Weights of a small mixture-of-experts language model, trained from scratch on English Wikipedia: 8 layers.
Below are experts of layer 5 (counted from 0) of a mixture-of-experts language model. Rows are named gate (a neuron's input weights, with its number), up (a neuron's input weights, with its number), down (a neuron's output weights, with its number) and show model dimensions 0-255. Each number is 500 + 50 x the weight over its row's rms, rounded and kept within 0 to 999. Numbers have three digits each.
Before each expert's rows: a language model's description of what the expert responds to; "gets" lists some tokens that make up at least twice as much of what it gets as of all text. This comes from a sample of Wikipedia text that the model never trained on. Tokens count by the router's weight.

# expert 16
Description: LaTeX math pieces and symbols in formulas (ta, m, \), coordinate marks like ″W, and determiners this, This, a, each.
gets: " a", " this", " This", "'s", ")", "0"
gate3:417427506494521498459492502547550534473421434525448482491520552546509437496494517474507561559560500507540470466529475501522521442510519476505549410537618522456498434514468504446482445540520502590409469501486498528559431499451526493523623528566451493481509455459581492434540522530583487461458411481494493581529543458491521514440516558436452467548482474466523555608535496527551575542581486599438503541443523562478479539529687536495430460545544569617490598388487498558475508542542448580416505491476453455450494473530544480600513471480416462489508460580409502476497541472547516491444461476453384515507379421402518502514581503498570396408466540499470491514390430457476520575482446486489498572526480497526522508476520559509469587609509500610459534486525585424538520542454551
up3:538582529473468491503497512547455610430569425460512473497493499509555496496476501512520482427496455464525503539478565440523558438493541576527460513526563506481518444540557481465335496466491503522440537475450452494560524626579474576472402466424551570424509500456473488528476611537527544523482542538531494437358493594356545590576419481551500547530529484504570473476582487578512432475481580502516535446499530522478556498555516471552529520516474470476459607490482440480544506517590583391608581533416520490463482466505495439472616475558437498473465439486481512503500496528479492476518588574454436572531626501509395536493451405629477518460478454539489568438571516436566455532549499496542567475500524510548474424465516482533527573555533433473457545546550466496454469485484475
down3:528528483505461549499436486563480495505540435551509507543474477447533534568494477532519610499581438535495564517451636508452565574530473509487484502469581476478513545538449525445495536440503467556486464462562420531503518479475538533505517526431512502438522509546489519475372493492531517464452537471540476450469483445478484551530542502505463456568507515455451443477566462573425455483506429444433507459417475505505632565533533472516473476462476546498545577565553464421528493505525425372606566502534527527548587391469501449524489481428479481551534393539587411450500474588470457553565426527507483488462626477618460509445629496553378428496481481500446459473558496608599419481500587476494480533451456540524528439580570421489513456492435490430520517456483385560502555602528500

# expert 11
Description: Column headers and filler cells in sports and election tables, e.g. GD, Team, Votes, Passing, Safe, plus blank cells and row ends.
gets: ")", "0", "%", "1", "2", " —"
gate1:574503404576513574561495494638518524477513519507455507518502497551433471444537519508406525566409514519443535521512489464482483432599432485522446426498548510512438573575509534500520476568531492509544577516480610539495471543604578563540562462585567471436547487493522486619485609507523508505551580493492539591487492494526560413558478516428400468546434555478434528512410426503558584514521463502463491628535526600487407543445496584590487573478559521499475488469503445436521504514520416459427512508478523399471497547493587568507504540485550544459513535511534496592518498553569502476517424522586530462474463507514504581490494482596485430505447498488556479442476540445416560493539439556413514528557547465587475443591558508521458429435494453588492435500474463536464480521532586
up1:461478542549516526599480551452486550505549470551481511480532474580387560529523382498516494417565445480494453613539632549421596552505518521531552525490549512508552490523458530555564463552499505476539589462452419520458545577423506500456556449542614562516519488533562520464540507514446486401517463546508540473580589449519436479524516573521503445497573587489459551490519373609554513442588467533497498512567486490482437438507540536482505367473573481455542476523489494597505444447507470487489425504559621519493476515636537469512405500531503451523491605570502511491426605493487508604505518488601519521544483478466444436504588444449530509470565503460493506474546473532484513443575456485505555504492482420488497481488588577478514528523517662504447489488477490455545546503481548
down1:489577464608460484609456539548607488602522470511415486571593508454517471491521514523509509496592562492472486565521504549453464472483480451508488478466481482499567512463530479558482547599501468449448492515437485481528453419556624501464476533460452559521485487500477501458388492465463419567494492526501328551572627571517435530538527507504558423528511532481466594448533439447479524582571482579572483513483493516504449433430462398578529558478484637550520432553566550614515552515549519464490454581461554475499459512529538536551524458503458452528529494452433477494525515552528510453454438470508501446464425444496557452603501466556541593489470469533474445530469575566506504459570389500492504533574520522560517510544458558478478404504577554545605495529549560499471494528594562

# expert 14
Description: Day numbers in birth/death date parentheses (born 14 February), born/in after names, and Thai, Japanese or Arabic byte pieces.
gets: " in", " the", ",", " on", " (", "1"
gate3:519518532457499502487488538464419506454565541473433566553587533601430583480475449557573429550544488562549528528498500471521540497510488498508564483470490466489517478542468421482445459404595510475526459518379503600531385591460527548405520444556517540487560473437521487474511581480585462494507585473497537509429517383566541503381492445510427474481548481507561493491538552493565516485433589507508486487476586450517530460486488584555595458546479531544450407429549499519517502536513521584452504484455513356497517430433462456409555500611395503565464472476537535467459528518464483481515498437444414522481552567473567496399507426439583551536499480512446394617492482475526492479482512581511444565460577554512602439486464543563473510526440589438501561510460546490480486496475484
up3:549557492492535525481471527528586435500460496594504403466541454619409499528408522578508497549502548459516523484475520536467444405515499429389486451503528538501549433558460516567501572569431490504483416471581500493527535537436502430543548544503483448496497590495522455441530482502539455447485506549538504462475580460540585473584437553527527549435532433538492491543421554511504447427522444479523435451471480483454474550502526501442503454572406478488511453547507493577497412420539530488497540473403529488484526482473529484511615416553429565551515406440500500518512451454465643468574489508478508508414455433482509512484432430540427599528497458492549430508528515504496569492491598444457467526549465458495544512483547461490453566567343611491400526590439454462562487625539558
down3:445510450447532497550587505526526503505498415507541504471551473427498504597478480551573599512509483565418436523545523518464533509490503495483553469468488482551502519510465524391464570530559449379496455513468453530573462566461473580482550402450536580471543461476526459539585402517456450479521530491501541516565463513570499489576529492471525509446500525489431523474576512574531551502347518441467571525566440553508488544496491477554458573587467501495486549482552540545457487447574447488403522543508518524469424458446352564550614486553480607491525550537463427419517538466493434517533525476498452430481565530478512506535536537539556512527477577457458393502531513444506544454546514334504529466472442442468521467542461512489428481511465493457587645415492461520392513455621432

# expert 2
Description: Opening parentheses, quotes and brackets, subscript braces in formulas, and word-initial pieces like re, un, inter, dis, Os.
gets: " (", " \"", "/", "(", " un", "S"
gate0:614403548598487562450499499510483469485446495521443455486418539509471539526459522464492528488503471686451486515465477562494554491552468504448504489447490575577538462522473532565509449428555681494552536423504560548498415593514454493559447463490498572466487496497523499563379509584575485530524521518460507443467565467484498515572462412545465547544528549479557351459426425469516516498470445495526509448533464438544527456521380441594494449501542547500479519482470596543418477394518563469507473360402558462526459562457490461553468499520502475488529564530471557502539533570499482511431536580582544557489433575483501414430447470480531511480484548514506468518471508483564477494592473511494494460504451448435431574518459447433528519514568519525497514441520463491547602544431522
up0:452527511457439483485396415534506529393462417570482529492546488499526493463433500499511396509502457433480450469497496450424491471593509508460527500531420503550444490522539501520552472449460485466433465432541426465501430457469530409428454410557559540565525468474489571482586491453418529423409566449532460454540532543622516503531561461580573537470474373563515568502493573524430424531492510440508561504529487506423509493447444465423383553526500404550446529462486483609477473439545479556473532519406606499454455432584473467572509475407488489545543602540516528443514577512498511483603522452497465503575480482548487577559503548486499547458539564531505503507583556469536551387471509632489464511540612484563466553496517514528491470437551557543557504567441521500493511541491545
down0:480455492475547472508577432443494510479474440436495494453553436496447464394441546477506540465427461414575548524543407504545530552410540486488530529519619425424507492513446503484577486541542524420568646435494537486448579515558529541457450519439565518545433486572397525465527489572547478496513455375465505520437520546468500523510445482608418510459438529499533488542505391484493455501435544554518477611481521554522511431568454497468434461530476460447466570487466460553430457422453436575510554463491561477621547479430525477462446480471454580624480440438458525507466516568505546475562489478508524542590468503536470471392435472634507481487567432579480554442525414452540453489479506542490432535523471553488565506571488460472492528422493529431546542425511524564519504476536560

# expert 30
Description: Table separators, spaces and digits in scores and stats tables, plus modal verbs like may, would, could, will, never.
gets: " |", " ", "6", "1", "4", "2"
gate3:603482510484519396438442520469517562507515479497453501423524554490575498470571496538473581429407531523492589560553460396539570505415580489455566492463503548503448475519492533581513531449477540480527562471566568450453529538486572527517479452442573532531582516465584591465464592453496516535475567433443455468506598539501426517503504536494388456455594591528591427486625501526591599473541504567458458456505497477495524535428544452516496511468504472544512472400472492465553472450563506488597518460447524448539471491512578583544505462495405502464549551502542537547454616463564523459494449517448375498527437510533577528470533459441467563509531483548531504502573440486494458509358544462529509535495489473549429442409467509513562493480532578578580408501449431526541495511538529
up3:479517524419560418435480501553507561571526468502409455467485546462523438467542567606442535478541500504535483516486437487535558564445604538472523496460573640474513463469533481414581436570533530619487580421460511553529537522499548416530518549516441542520511508537481506538532485472525479500561473403440516566505503507516439491567391525435527488525447490504459486495403448464514468544516544423537545507496478450587612540558533479487491443593458526514572471548558547533445423458552490434477522461484493569455546493458510561563410490542597511503501519477526494540488452506536603467489529436532532534552508497541519511497494515527532486482479507622493443593483480480469452515452608354545462419524562493433597440567550449477465588604620550484542525476572529530523447586424434
down3:496436493448577413514509512351524558492560491470387439445454508486524525521504485500453496555604418500443548570532477594500490539442485531490551530491508484417420410464469555508409584505495570574497511460452428587319427602468483506623509529420526447432541483567547537456446547517484470438499475478482501548425461474453512487565574409487540477547504485465498543443561494465509460438583557545431471498520433446555507509496559656432521547467506527457521486511455581398494545443546518498536541488549403547443570458519422431489496476493485533555480453484502506457505493503536495482505413589448454538471424525502471422508478488520513578470445519562404407452538449561477578535450527500538464454503550550493503453481558502563389485417499469464498479531548528475505502490490554

# expert 33
Description: Sentence-level function words like it, he, who, was, were, had, would, often starting a clause after a period or comma.
gets: " was", ",", " he", " is", " He", " it"
gate1:439461403548477568445562546446549412404470518526449516510531506465502564489511497501486518483445465559560525515483379477568570558612506507542416453388568539434497476600529492615535581455458477564506497528470409512489556518469419489477403502577458481462477461517466456545522507457403509501488456536442549513514487509426521495506474536540383448510487582443447443467539486439517540513499472495437502503448473470476459446530490521372592506477522549445505500456435441470654570499531578523457461434484485498370537491547451485534517546470523473554504426476581447572433522477519553425529512436547542490515482477595480478474564427523522503529478423504503499387527507582447540390518538488439578550420520430548456550539443538524585540417573523538512406549476467503542504477500562
up1:545517451356521514482434520538522472550472490541466518472481579425577497490417502487579480497495479500501367507472438488510526543474536550481464584586466392495420496561501514501457379532541414570544524499504540458539451508496514476491483603531578515490437443566485490540496425446514483508471443397475505492492489390473516498537528443466514556486570427565475525525464479457563493531517517496468534575550462468479589500409475468524427514476541487509567445507463395448522539528495456490578452461500472457591446459468518469485443545452527589576647548458509586458425483439529458514458598511502393504475393579460448427488456606475475544501533474406512502583510504600532569629581433549498505479456533527442528371550477513500522525452451472513523579515521503429481546524549525
down1:483441426539498472537465573455435453466465506471520560452543507497516508510540528550485542467457475545514488475490465489566461547441543519452468445416488490560466363458434497492494459576507556548463530498481459428499503478582613404456520509458388429546410595526543469519576432442494460507487542429526406421540488494483475408539483516524619503510540499477507561532548418528614436575423452419533437467514479539481518431472487471487590497372459545453509474563480533475553528507522499559428509617375545480489472512480495489496437536594545521456380570460531544491395468563423443504447542551509386487543480534494523458482545499514467539441451377565563585541527499577413512550496517645545505509501496493458534477517526510429461434485514526520529516453541518470503414484515441

# expert 24
Description: Last digit of a year before an event name (2005 Paris Masters), country codes like JPN, GER, USA in sports results, and table pipes.
gets: " the", " |", " of", ",", "-", ":"
gate2:475446480539507545472498414462528526514518501587553451500482545584582462464491440482504528426521424474563477540613523565507499559513554482552542422530505560505461505581548442471567503541499509399431460494589555412512460533456446433559418588467423491508416499491505472523453484451505492389554347554475481495502523582512344597491459478474545466450477492480408511545527401529530505458523469473433451516479427476448517542539481548486454506480462448551523600533579526481498591479504472486536493434568501463512578496507554500515526459521461488551548471494540524483431525429486560501525513521594494491433531491559393466495643530447454450495558527561558518546477511572575500474454553548379601423624522524548484511454434556504488520506565543606484454469532509559430537447552495
up2:488488468556440490463519494467529524503496526497449512503475422510415608437509544501524577508442473441527562536502480532454538502531463478499503583539408459434456430496453570545428455470517496589515443510470492445539449558446529496471394455508463414455480501582489552537586474586470495584519477515432504514506532437424571544476487522408514532468459447376505497496564627504554513474507491506428481536436515533549474453501537568476612501520440468531519520493496581481501430516517501595462504486416563446495426453551451471458495554529627579487520440579552497518574560608520456544468387425561482497536433465418493516471483569485573548474531447473531536502555460499519449596419498404617394509482439479583569550619586440490447510482593481499584515500480495472479443514440452
down2:567531451529467478436459486517603517502378462515434503463500493549519398509470476494486470508600558474565511470593506500478485537563502445551524485484519430503443418494536503565473453527469483467558580479568514525524484457496473498484481468460485491475475474464469566578549562486444524484542612601539523496430407440515495519600560585417554613438456408447460509450522613522483509474453423652466482456543556513467422542423615506533537485607507501475559601554516483518543526485528439592462447449496502357586515426485484522568447497498439462524536483415522487541499533478493557386507475444450545488529484517554504499480592546484607476516448510389516516501487436496604584511475538574475475494440452448558535467489529567513442437538511502523556544482579445553473540493437474

# expert 27
Description: Decimal points, colons, percent signs, plus/minus and separators between digits in tables and coordinates, e.g. 0.96, 3:42, 45°24.8′, ±%.
gets: ".", " ", " |\n", " +", ":", " ."
gate1:529535438459425419534514546468477463520500513547472514465462453488525488487456429566490388490477466475569571443501509484582487450580510493511488513559400533590525371506603489536437556502439502485569429543489446587497489456527464510506443479501475569506506578531500583504596458553469589513546469530545565463555468406604482456415420520545459520515427511493581503538434541468479519597500425520520517518508561476463607521495466449577494522453479563372472463452468420447483550559524473564504430417424561479557517477559515436515460524548455535480467477448535641474397398419511569534490478448546428557576578535474554604478534460447493433528448502540440454456529435594502461412483460571556543481558493502506534490472464559508503543559466469464452545453474548547510434448448506
up1:520510476516497532459541474548383481520461499600495435521481572445480550484458479426465487543428457519455541564437418516532465521585483477489534527556545543506506519458501474507548526497474514392541451430518503491468576497498453543393520439453449558438507608455448495482595451580477485464449488482506477559520510558501465510559475442516534423616501472359434552572507501472479502541524424512457433542463469484469535604491563571604542552535469514500504483424446519520353569533545558454477482469370408545513609615614414551533568567489520439539491584513520531589512444475471505435445420507506475446554538520484471449502527472503527435418435532555570517505483576415501525459435486423587465502593464474481508457467466525484516500502527579462475508505546548574492494447568422
down1:472502509548533571622442472550388454453465437386550488538546474532520531525459489478483561522558469534531463572486493467545665459531409483437466492438501533423495426600498489516487478488536582538517489449525460463426454512565553461424489478460421498438472394425492497590442503580404428532493530498442406498460396454501437542565555572539487434520440472485532374482534475506513431429455521493442423493487442509525527495502420521452426529474500473612520452480496514527540454517476459564474429528454456566492502418426465450512571500437409484518535488520463492498476517565554453434421444594542511550529513511468491424456479562493460505553414575554449498605431508500491556489516478487507541538518522463550512522559477564400470513545421615525468479586548483479589498509570516

# expert 10
Description: Line-start dashes, field labels and line breaks in infobox-style lists, e.g. taxonomy ranks (Order, Clade), Born, Coordinates, Preceded.
gets: "-", "\n", ":", " /", "\n\n", "1"
gate1:431543473522470492504497429427484472448380508508482549549414499567488420503507548577390521628566511529551463520499498472571513566416503479481497567642429512490444515448538562358517425453472438509437489522499483476471416527615455478470436533479491564446525456563525528536428477476466596499486559499492410456436458516504489372527561447508471510467503410624571483465493485431489500538545352587518532514521531504562481466485570529569463529569522506476393537453587594586452507524536427559540397519535511486470478495507575423502483525439569523460562433440494475576408527531508502515555538494463482440490468531549462510450433443573531440542497551520492495527503587546481466457451469549509489505491535511577523492519444483486463498443495469524580505510541479514434470477557385
up1:465624556555600467543540459490571469371499533536575571465482401486540620536458501460510547517538557453461520522532514519536466462499463484521486417444611481502580476453497475485462510536510558583549525506426474460477508524544529448597525474453559485507505484460464403474541465475513382454526491554535550611478509546505520524465526487527480458481472461459503472472402384453422457493530504523539492492528474552553456590548490514591575411449515533474420553566513525561588490519437516622527515549474540467491504551603459476579494552561446520562439501599375636592524502500476525451466583517495517465502535525512480591560456529521487587502462497481512484501448588478518499451513460537550478543531422520541423470481559498537511594388528604565500451530503521451508474448427553
down1:482418580417486536507542533513511581571509468573486503469536458449459559498448515434566470448498489554442433590570420563516478470404407490456505488414459441472488402533485673516494501533450558483474528530487556442590466521525417501475446451480531378553503503515485547485535544477483543517450497474504531518528400442512550509508400465492432469470613467445569496513607575563680483470383482528444455529523461561486525483561544540564469540600474451514470506526543526588461509428538434502505542530525485617476502582462467485531545398518555507503464511438526489458618498499502501515479515408479462531522413479505500471502578439458507465557487467503500563490481485445597464534566509569586442525552545453543499506533542564447504544468421467450518452408481530478471511523420521

# expert 36
Description: Auxiliaries, pronouns and connectives in running prose, such as was, is, had, to, and, not, he, plus adverb endings like hard(ly).
gets: " to", " was", " a", " is", " and", " as"
gate1:616586536442475597429491446398486456473517470497458465461471508525497501542464470444579585515468559483476555473548367560571472424530464454466502425516561487553596497609424573573461458541554458508563546413513479532557496493493423426511472545502482483497412619468562580561527550467512474462495505474446497574483498513522547456584415581448445506521464487478481488457468436511552607487498420490503499468510546536540578449490469399505472568499531494453501384558455521450501507536434493538419446492516554506502486506505515585412574463507521445534466478492551464551514448521522572517417500489413459548443501458527533527602501556468516491497481423485449409515500422386471571458540543480463542537465499481559566545530446506546396559509508606609493513503411569456542472421444476
up1:522497506485493446474536524539464569586555418409545425561523481573485415592484548513354524555527551395509497618534427516459528469513516431581508429571458446472586514428526493396399476472508528597531562454472460573453483533448497482548556496518465484490477517429584511499523444514576466520455508497443461494509460485471523491504514552449544460557467502480407513434498485523590555534417556470510444523469491512451451573522449578534527547551574443566525477543561529555490473504535525426547456454461548411465456601570524443532553580517438504451537628577447542539524523431505599593530497505388449480519512561469602491527584525498527483468526483473478436486463477587410588463449527471474511531469478509478514516562463498499432462524468629502527528443580516507523385506507489
down1:459425537519506564416512566527496486487507513495480413501449486518480603509537578643454504465473517511480484491542454530462546478515493460493522397515413586426436520483580561502554517455563489594506596488526507525484503470548570564484488520476527512478427474528406557488478501469554536575436500406569540487521515465428448534412619530463510471456415446562518594397511585518539460545443454537393425540505456533503502494458370422502523499548539523530607526452460502512521542548515460492539392502506442523499582523499496470501499594475571485505472544487498406561597520542575628491494517498471387431451459464423477464548477459603415446504473570502596508465469467511491559440599480455552535573434508441526494524422479517464461492560458546605461500466470459536479510524458520

# expert 38
Description: Bare space tokens after table pipes or colons that precede a year or number, as in | 2002 Zagreb, Water: 0.
gets: " ", " (", "–", "/", " $", " ["
gate1:484525506511538532590526504512428476487478486540466515433580458499462487575479568544515546488499480453482433454429458538530433434520529481418575543469606468494499502475448590549544507464463521455531513419468447557597511494604585535398510502500491448512590481498491406480515497456510504510575511602511579558518497458545521528516440476501490497459555518499452484512483441530395461495439522530498585622530526514474483506537534544392517529450493546505456523536418447544469527435578480479554525497395575386492466571554471503558487472514553482463498451586526575565614443421467450509415558526464442510579463448496499434503420444555442536489470492575404519422536550516477531550574527553525463583499541564560523499479514545485566630416507547424417443489450516361571489436465424
up1:476420509551494446446590421465523533476525465443471603461481533550479568521516435493514507531393477502413459507356461547490497445525477456617441459480512555548452539510540471521530518596448464497374469494513459538523532593435380437465408510472464558444566539538531512542483563511500499542480520372499519571440404486482479468525467432499458445511487558554537505508553381514571542546586497432527468560458568507559455548506377474466485473463592553439483477493573446481544443591479561482469521539527548512606503574516464389408515563459496501406524498464511518502500431481485566604525434517505576508483528459435446557520514532490534546491533525488385573506511502469551439433501508462404511533529524555471399513590470534468439465484458455585512440504557490497521515559484470
down1:488501511420526545469496527541525516516433387496544475502522456532540560516526434510470477508556421577408527420449546548417433512484448561531434492504476487450438527503476381560620535481516507527472457528504493445405547423597531463521449619503518487462433459494518512517532464548573488434527517483571549537410534518446513444518513622562530480516448503496537605501588534473520499514470433446569453548502542465589596473442511551591566524420499612458368502465487588450509465503491519523503574497498508488500472488543490461520474486521577429472554479454516497577530429461480572556434436475485599514411563441478512546578549574422572486460429545490530533545418509614475505516523603529531468472487536467503533648472525566495418447524472501508534509458567464458505573546568518

# expert 37
Description: Pipe characters, table divider rows, semicolons and dashes separating cells in tables and lists, plus °N coordinate marks.
gets: " |", "|", ";", " |\n", "″N", "°N"
gate1:603410421508463425492518434480526487489515574558447410551530515521466472505403577505493561536518561409552520569526475442631550477508510568488494516517632439568501553479509475557482541467535498493482488448550450480432528484470509461523492501471483435572574500470529535512519496495559473453470419487520509571489512508474487429521647553502472461515579398551538514503359512479613519472501508494549550505541521543464485442453408456541506543482472509537551448506476513492543485526528534467511502460561452530564534544433467466496601465478483405517417433419510524526497537543546522524447539458543484467485519549546461422559411488494626576546491465596444504411493499545420493551563507509556540456514501435476462423438541468494471460329546426452466399562553540470613478408550467
up1:525476418493536491475551556482464520539508460423469374546448490513483397441513566536585491438502453462493499534499464424507529501407509493584406482582550522499500534438533432426550427480477534544505512458453502415426420455507486535461463521515431468529573436521479490442494466495544375608507540509490512546469509501523440527515482573601505513484626461534500417479494509517549511505589447515440403504494557524592471472507581588388423490497559497372471471439469498484516515416548465496490464437579441447458538636472509518545547476655514490549603520458517572454517545494479479481546520582435505437525496475566495530424468525546598548577504572512520458486512428515482477457508456471498573477502549481569481518414520508415582531570491498523422510405494456581454453484545479
down1:458493571482568539413508409639506498525508484523565494552391507458570409538483533480505484503485451483544542453446468480473525523514484474483566462463567510490521525425449516480517575401522481513490478424518522458461493523504451498457552508533425498521550479540530471483501478463523472430409465413507500480451546584527449535516495623499504534578553495492400512408402478555553413511539480516498561482547488529514475545571462483413496468468544566540436530511456501451557540519565526524495504461563503521563574464397461593503527532493552396380514557564432463488450479474483445631499532502613555481477421451504435568574519506476487442489463492541530551520485586521563514575404500357548523538495446531538508677548559541504542408483530555462460542491459512480580466394554443